Weights of a small mixture-of-experts language model, trained from scratch on English Wikipedia.
Experts: 48 experts in each of 6 layers, 128 SwiGLU neurons an expert, 2 picks a token, a sigmoid router, a shared expert of 128 neurons.
Below are experts of layer 5 (counted from 0) of a mixture-of-experts language model. Rows are named router (the router's row for the expert), gate (a neuron's input weights, with its number), up (a neuron's input weights, with its number), down (a neuron's output weights, with its number) and show model dimensions 64-127. Each number is 200 + 30 x the weight over its row's rms, rounded and kept within 0 to 999.
After each expert's rows: "gets" lists some tokens that make up at least twice as much of what it gets as of all text. This comes from a sample of Wikipedia text that the model never trained on. Tokens count by the router's weight.

# expert 20
router,179,215,199,229,197,200,185,167,197,228,279,131,134,217,208,192,220,228,206,241,188,234,152,207,187,202,210,198,172,183,181,176,208,172,193,224,215,240,219,159,163,177,260,248,198,188,226,184,190,216,204,166,209,156,179,209,171,230,222,205,224,165,208,224
gate0,194,146,202,204,205,190,222,127,189,225,216,165,257,154,177,199,221,250,226,227,221,169,231,202,182,215,223,246,213,186,210,161,213,203,201,181,210,221,209,213,154,171,187,223,208,173,235,220,174,202,167,188,271,203,183,177,182,186,159,191,218,255,170,183
up0,242,234,227,226,229,193,209,218,222,139,224,185,168,195,149,152,244,165,176,170,216,222,190,223,209,208,228,133,229,210,166,201,221,209,198,240,192,209,185,205,207,244,217,189,216,190,172,248,225,225,194,190,208,202,180,177,148,220,240,195,190,180,213,207
down0,173,220,162,230,190,187,153,225,192,169,256,192,154,214,231,198,180,156,163,145,209,204,196,200,198,187,243,202,198,166,203,222,196,213,176,188,209,179,203,175,191,191,197,155,198,177,158,206,194,217,225,221,177,193,178,153,220,239,174,133,219,195,203,166
gets: " was", " in", " |", " to", " at", " from"

# expert 2
router,238,231,198,188,216,201,157,233,209,226,255,225,185,210,192,174,250,189,175,181,140,227,216,177,175,194,196,256,162,185,259,222,198,203,140,228,196,244,197,146,173,174,211,229,189,201,167,175,202,170,183,214,230,195,236,149,150,192,185,180,267,170,167,239
gate0,195,193,192,174,274,186,152,148,274,212,229,177,253,206,222,213,194,254,157,241,229,184,227,175,223,186,201,234,142,235,218,215,189,176,219,209,203,200,150,225,107,196,269,195,199,192,216,177,195,227,191,280,208,174,251,212,187,167,246,143,170,142,194,192
up0,187,185,153,157,237,198,157,222,233,213,211,130,207,219,263,160,216,206,173,226,219,224,207,250,232,158,227,214,151,221,188,186,139,203,152,215,182,263,166,171,191,240,204,127,209,224,139,152,157,216,202,227,240,220,181,219,178,228,196,165,196,179,176,188
down0,176,190,269,181,209,175,175,190,197,215,221,207,238,167,185,215,178,216,243,232,190,235,233,210,145,193,256,232,198,200,211,173,219,205,160,199,225,223,137,207,205,201,179,144,189,246,256,222,151,216,192,234,226,211,209,164,191,230,181,188,191,242,235,228
gets: " the", " is", " |", " was", " are", " were"

# expert 5
router,195,215,185,224,177,159,146,192,175,206,242,164,191,192,185,218,211,238,188,269,241,259,198,173,211,239,196,188,221,170,165,159,199,166,177,186,149,190,223,195,172,193,202,209,166,198,146,170,156,233,195,214,226,160,168,165,229,194,276,235,221,205,231,224
gate0,197,179,256,198,142,175,209,186,188,188,219,187,219,218,211,225,247,224,205,140,174,144,166,204,229,182,228,189,220,236,271,201,198,206,211,221,234,205,193,225,178,164,216,234,214,220,194,207,205,204,207,200,175,227,200,210,177,173,189,153,171,207,207,195
up0,199,210,198,168,232,220,174,202,245,244,221,205,243,187,193,186,218,238,205,163,193,206,168,206,188,189,163,268,188,140,186,232,232,154,184,218,146,189,163,171,114,187,245,169,180,178,122,206,192,188,158,217,155,224,233,212,153,187,183,217,183,168,187,191
down0,198,192,269,187,240,200,257,234,212,228,217,206,232,234,224,223,262,168,154,199,192,177,200,218,161,244,177,207,190,245,197,190,184,209,205,204,206,240,149,200,212,190,215,265,212,238,182,199,223,180,237,166,244,180,207,217,161,231,144,216,233,177,116,215
gets: ".", "\n", "s.", ").", "\".", "a."

# expert 22
router,163,204,213,213,187,188,164,204,219,271,243,179,161,216,203,175,232,211,212,235,236,232,167,158,204,220,207,178,213,160,187,137,202,170,200,212,178,220,200,196,180,193,232,189,161,181,245,175,146,216,184,195,238,118,200,157,189,234,270,213,234,202,212,245
gate0,189,199,171,222,207,175,247,230,230,214,186,190,184,194,231,182,198,163,187,169,216,190,202,209,148,234,201,211,201,199,123,176,232,194,262,203,167,225,154,183,188,191,162,236,170,235,192,195,216,211,252,222,216,222,195,189,180,243,256,224,162,174,224,224
up0,203,199,164,194,200,171,249,229,180,203,248,175,170,184,213,244,226,166,171,195,203,198,195,213,155,224,216,186,168,144,138,179,205,202,251,231,222,223,224,179,182,204,210,217,178,221,199,183,185,151,197,222,213,188,235,152,220,231,209,203,181,247,198,182
down0,204,169,212,204,190,230,240,206,183,169,267,187,189,135,239,182,184,188,213,135,219,202,182,208,190,154,248,133,205,224,246,194,182,175,233,197,224,215,206,177,206,221,133,177,159,197,193,190,168,185,267,189,168,192,215,201,217,118,187,164,195,213,199,237
gets: " |", "-", "|", " -", ":", " –"

# expert 40
router,193,254,227,229,177,191,237,198,189,212,223,214,183,230,166,184,227,215,191,208,205,203,162,190,189,204,192,247,225,184,161,117,193,183,156,220,201,223,194,137,148,218,238,169,161,221,208,205,165,239,245,196,268,177,234,212,167,204,211,169,237,195,205,261
gate0,195,253,220,185,191,229,163,153,213,255,172,196,172,234,144,197,167,212,188,231,205,241,201,151,186,185,140,207,196,217,195,193,196,260,202,179,211,213,198,183,215,188,253,254,176,170,156,201,185,218,240,242,152,221,220,196,188,203,223,162,216,186,194,218
up0,221,251,227,211,176,203,227,183,194,216,197,212,175,268,148,209,156,126,270,154,185,233,213,173,190,169,233,186,191,226,172,225,217,265,168,220,200,236,185,198,226,164,253,231,188,147,142,185,182,151,214,223,220,236,182,233,260,133,224,255,145,170,155,218
down0,245,197,173,165,182,207,169,176,195,178,254,211,231,213,196,225,174,205,243,191,188,237,179,192,238,186,177,236,190,163,238,158,235,266,216,240,207,222,217,190,180,213,222,176,211,142,204,147,238,196,235,216,259,192,204,202,262,180,165,138,192,238,219,210
gets: " to", " in", " from", " after", " of", " during"

# expert 16
router,209,192,198,215,145,168,177,185,220,219,233,179,185,142,211,247,239,197,189,223,200,223,199,182,186,202,204,192,234,193,185,184,230,203,209,165,159,230,208,177,185,202,196,208,141,195,183,208,169,207,224,205,242,197,174,176,230,249,222,168,232,225,224,213
gate0,167,201,150,200,224,219,198,176,167,218,226,153,203,169,192,218,215,185,197,187,147,221,160,149,204,184,156,178,248,227,209,160,187,177,195,156,215,251,186,229,245,174,209,262,156,226,192,226,153,210,201,158,231,209,181,178,250,211,203,209,182,171,239,174
up0,194,201,217,189,216,243,216,204,222,210,165,155,263,237,167,217,202,210,226,180,223,198,191,154,243,185,203,189,229,191,186,174,176,171,226,224,323,189,187,211,185,149,133,148,172,186,183,194,235,153,196,239,175,171,189,197,200,210,186,203,196,192,165,172
down0,229,183,228,241,207,221,231,204,182,195,203,218,167,174,208,169,171,180,209,205,162,192,171,219,217,147,168,205,197,194,203,125,207,183,209,199,175,173,218,224,155,214,189,256,181,184,247,195,207,186,206,189,201,201,173,199,229,164,231,197,242,182,178,176
gets: "\n", " |", " ", ";", " —", "|---|---|---|---|---|---|"

# expert 37
router,172,169,218,189,202,170,206,236,219,231,227,159,171,200,195,159,262,222,199,206,205,215,237,180,248,216,256,170,166,197,195,190,209,184,200,192,202,199,216,167,200,207,183,196,81,160,217,226,154,238,166,206,213,159,178,163,169,171,249,192,234,190,180,247
gate0,242,176,177,172,180,160,143,207,155,196,241,209,239,184,237,177,171,207,223,238,200,215,186,177,182,179,226,148,186,224,184,211,178,193,170,204,166,191,225,128,200,219,271,189,245,172,166,185,152,243,199,160,181,202,207,184,255,235,152,191,191,226,179,206
up0,217,149,200,184,193,206,232,195,204,167,273,197,195,201,206,220,192,148,221,190,183,234,158,230,140,164,188,207,224,225,211,186,177,203,194,135,245,195,192,167,155,186,180,200,182,200,252,191,228,210,224,211,213,191,225,204,203,143,194,207,218,189,158,264
down0,198,206,264,183,214,228,220,168,277,219,225,207,245,183,195,182,210,191,163,208,201,169,208,131,247,159,196,200,204,183,228,213,191,181,195,230,216,234,198,174,225,208,161,173,241,213,199,198,200,147,211,195,245,172,159,177,192,244,170,154,195,161,237,203
gets: "\n", " |", " ", ";", "|", ")"

# expert 32
router,170,159,229,191,151,176,235,213,172,189,248,167,202,205,184,215,203,220,228,217,239,227,196,194,162,215,189,180,229,186,181,164,249,171,180,224,204,223,212,196,186,197,205,187,118,222,165,174,168,170,203,179,281,139,159,186,196,178,195,238,226,181,214,243
gate0,150,181,193,206,167,171,206,126,160,214,247,163,193,175,173,229,192,217,185,149,192,203,161,209,226,194,193,172,242,241,130,154,164,211,180,190,196,255,204,190,241,216,207,193,232,229,143,199,231,218,228,155,233,212,160,163,233,163,214,186,215,124,209,290
up0,284,228,179,186,241,202,209,236,241,201,148,211,192,234,214,194,176,170,221,243,237,193,228,194,176,198,234,201,154,155,290,230,232,191,204,232,221,195,192,207,141,182,201,207,163,193,249,178,155,181,151,207,188,154,228,251,185,221,166,215,183,268,183,137
down0,184,162,231,137,173,234,255,196,162,251,165,161,223,186,204,141,180,223,175,175,188,203,227,177,233,185,169,229,190,173,187,231,257,232,202,188,194,196,185,175,213,135,187,171,207,192,226,191,169,227,225,191,230,221,196,210,158,143,185,170,230,212,194,126
gets: " in", "In", " In", " January", " September", " June"

# expert 3
router,190,176,186,217,164,182,199,222,250,227,206,182,145,237,187,228,239,202,216,229,240,217,158,203,190,156,213,232,227,164,176,158,237,182,174,208,245,229,160,179,195,199,257,199,132,191,171,190,168,184,201,159,185,197,189,178,172,230,202,219,187,226,232,204
gate0,200,197,167,231,168,181,225,149,229,265,166,220,195,238,245,211,224,197,241,162,249,152,211,198,150,191,158,180,229,192,218,190,149,210,153,203,203,218,210,186,166,239,252,231,220,236,210,199,181,195,193,201,140,205,212,161,242,168,214,226,220,175,202,197
up0,225,189,236,233,182,207,229,171,198,176,197,191,222,172,269,233,187,230,197,216,196,188,231,238,185,224,196,186,217,201,214,175,133,218,176,205,209,241,213,159,212,246,174,159,197,184,194,216,197,178,199,204,197,198,230,179,209,232,224,175,215,172,257,252
down0,258,183,185,171,192,215,237,186,187,230,220,218,179,231,187,229,245,205,241,157,160,234,221,213,218,151,210,223,197,181,170,260,257,251,208,179,282,186,186,179,190,230,250,214,183,118,239,164,228,166,229,272,216,166,196,242,200,219,201,217,237,180,223,133
gets: "\n", ".", " ==", "===", "==", " ==="

# expert 11
router,162,203,253,265,210,176,181,204,174,262,203,235,181,201,191,159,189,208,208,258,219,181,186,187,166,233,164,192,182,187,181,195,208,249,208,227,159,197,194,196,178,193,212,227,142,171,184,175,151,209,253,205,200,214,192,176,195,222,189,194,242,166,206,246
gate0,138,187,242,264,227,199,204,161,181,188,233,206,249,186,242,168,206,221,181,177,139,143,226,167,187,257,178,225,198,209,227,169,234,214,218,199,177,179,223,201,184,183,226,195,202,178,159,203,230,263,248,166,233,168,171,214,187,190,195,225,226,224,240,194
up0,201,199,229,199,156,226,210,173,195,197,229,251,245,229,185,144,266,213,200,224,167,210,190,186,276,239,226,214,244,220,231,198,193,205,216,217,186,204,182,230,200,186,211,191,207,212,238,181,197,207,230,182,223,218,231,228,213,225,203,192,196,187,219,239
down0,227,218,225,180,151,222,247,213,163,188,198,251,144,200,272,169,140,206,193,220,187,233,194,199,167,224,209,239,139,225,183,197,208,207,212,218,216,263,193,157,167,205,208,223,170,188,249,188,176,157,251,204,225,219,181,201,171,211,187,230,188,246,241,229
gets: " a", " the", " one", " A", " two", "A"

# expert 27
router,155,240,203,198,195,171,120,227,223,224,230,154,141,221,209,123,206,209,173,229,210,250,199,147,209,199,182,201,180,183,137,158,197,198,190,176,159,212,204,222,174,245,197,235,180,212,143,187,167,173,161,224,239,160,194,195,194,185,214,200,232,221,206,241
gate0,201,236,187,248,228,157,233,190,195,179,178,189,220,181,229,215,220,182,202,238,159,154,168,191,234,191,221,156,241,192,168,143,196,175,189,213,179,164,217,204,146,216,246,152,211,225,168,181,192,217,161,200,174,165,197,208,201,192,213,205,212,217,187,197
up0,221,212,153,144,192,249,190,251,193,208,173,211,205,229,205,169,188,197,216,157,265,178,198,196,207,180,173,225,196,178,238,225,249,167,191,208,199,270,200,174,229,215,164,174,196,172,192,168,181,162,181,295,218,164,190,223,207,183,193,155,243,178,196,195
down0,231,197,194,172,204,148,137,218,186,234,204,216,249,191,235,170,164,203,191,193,256,194,162,145,199,189,225,228,208,234,214,217,165,159,240,183,229,181,177,213,246,270,218,159,250,214,197,211,217,160,211,134,190,183,196,139,229,162,163,228,165,187,218,159
gets: " he", " He", " which", " It", " who", " it"

# expert 25
router,196,206,226,247,182,197,197,229,223,259,230,191,170,212,220,195,232,203,132,236,183,187,155,176,183,212,221,209,203,202,145,190,225,195,191,213,146,206,231,153,135,176,225,173,207,218,238,177,166,187,248,224,210,210,195,164,183,210,221,172,256,181,214,207
gate0,185,151,179,192,182,207,249,221,242,202,240,272,217,220,225,209,229,211,147,186,207,166,194,262,209,207,175,218,214,191,188,232,248,217,238,225,208,192,243,167,222,236,201,273,191,204,173,228,208,169,174,232,194,156,168,126,181,173,191,158,242,216,196,144
up0,202,179,165,185,220,160,194,162,125,210,177,239,201,181,195,257,197,225,182,197,258,201,213,232,179,164,212,229,249,233,166,188,224,216,180,176,186,217,195,205,222,170,172,217,185,176,223,224,191,227,211,196,206,163,204,247,195,175,208,158,137,209,178,203
down0,192,168,162,239,194,246,229,219,133,191,229,175,205,170,175,280,206,220,207,190,219,239,213,231,136,140,185,162,217,186,180,154,194,190,208,151,190,144,251,158,210,232,175,268,217,180,184,179,153,165,215,230,195,168,206,228,229,173,217,195,251,203,160,205
gets: " of", " for", " as", " with", " by", " on"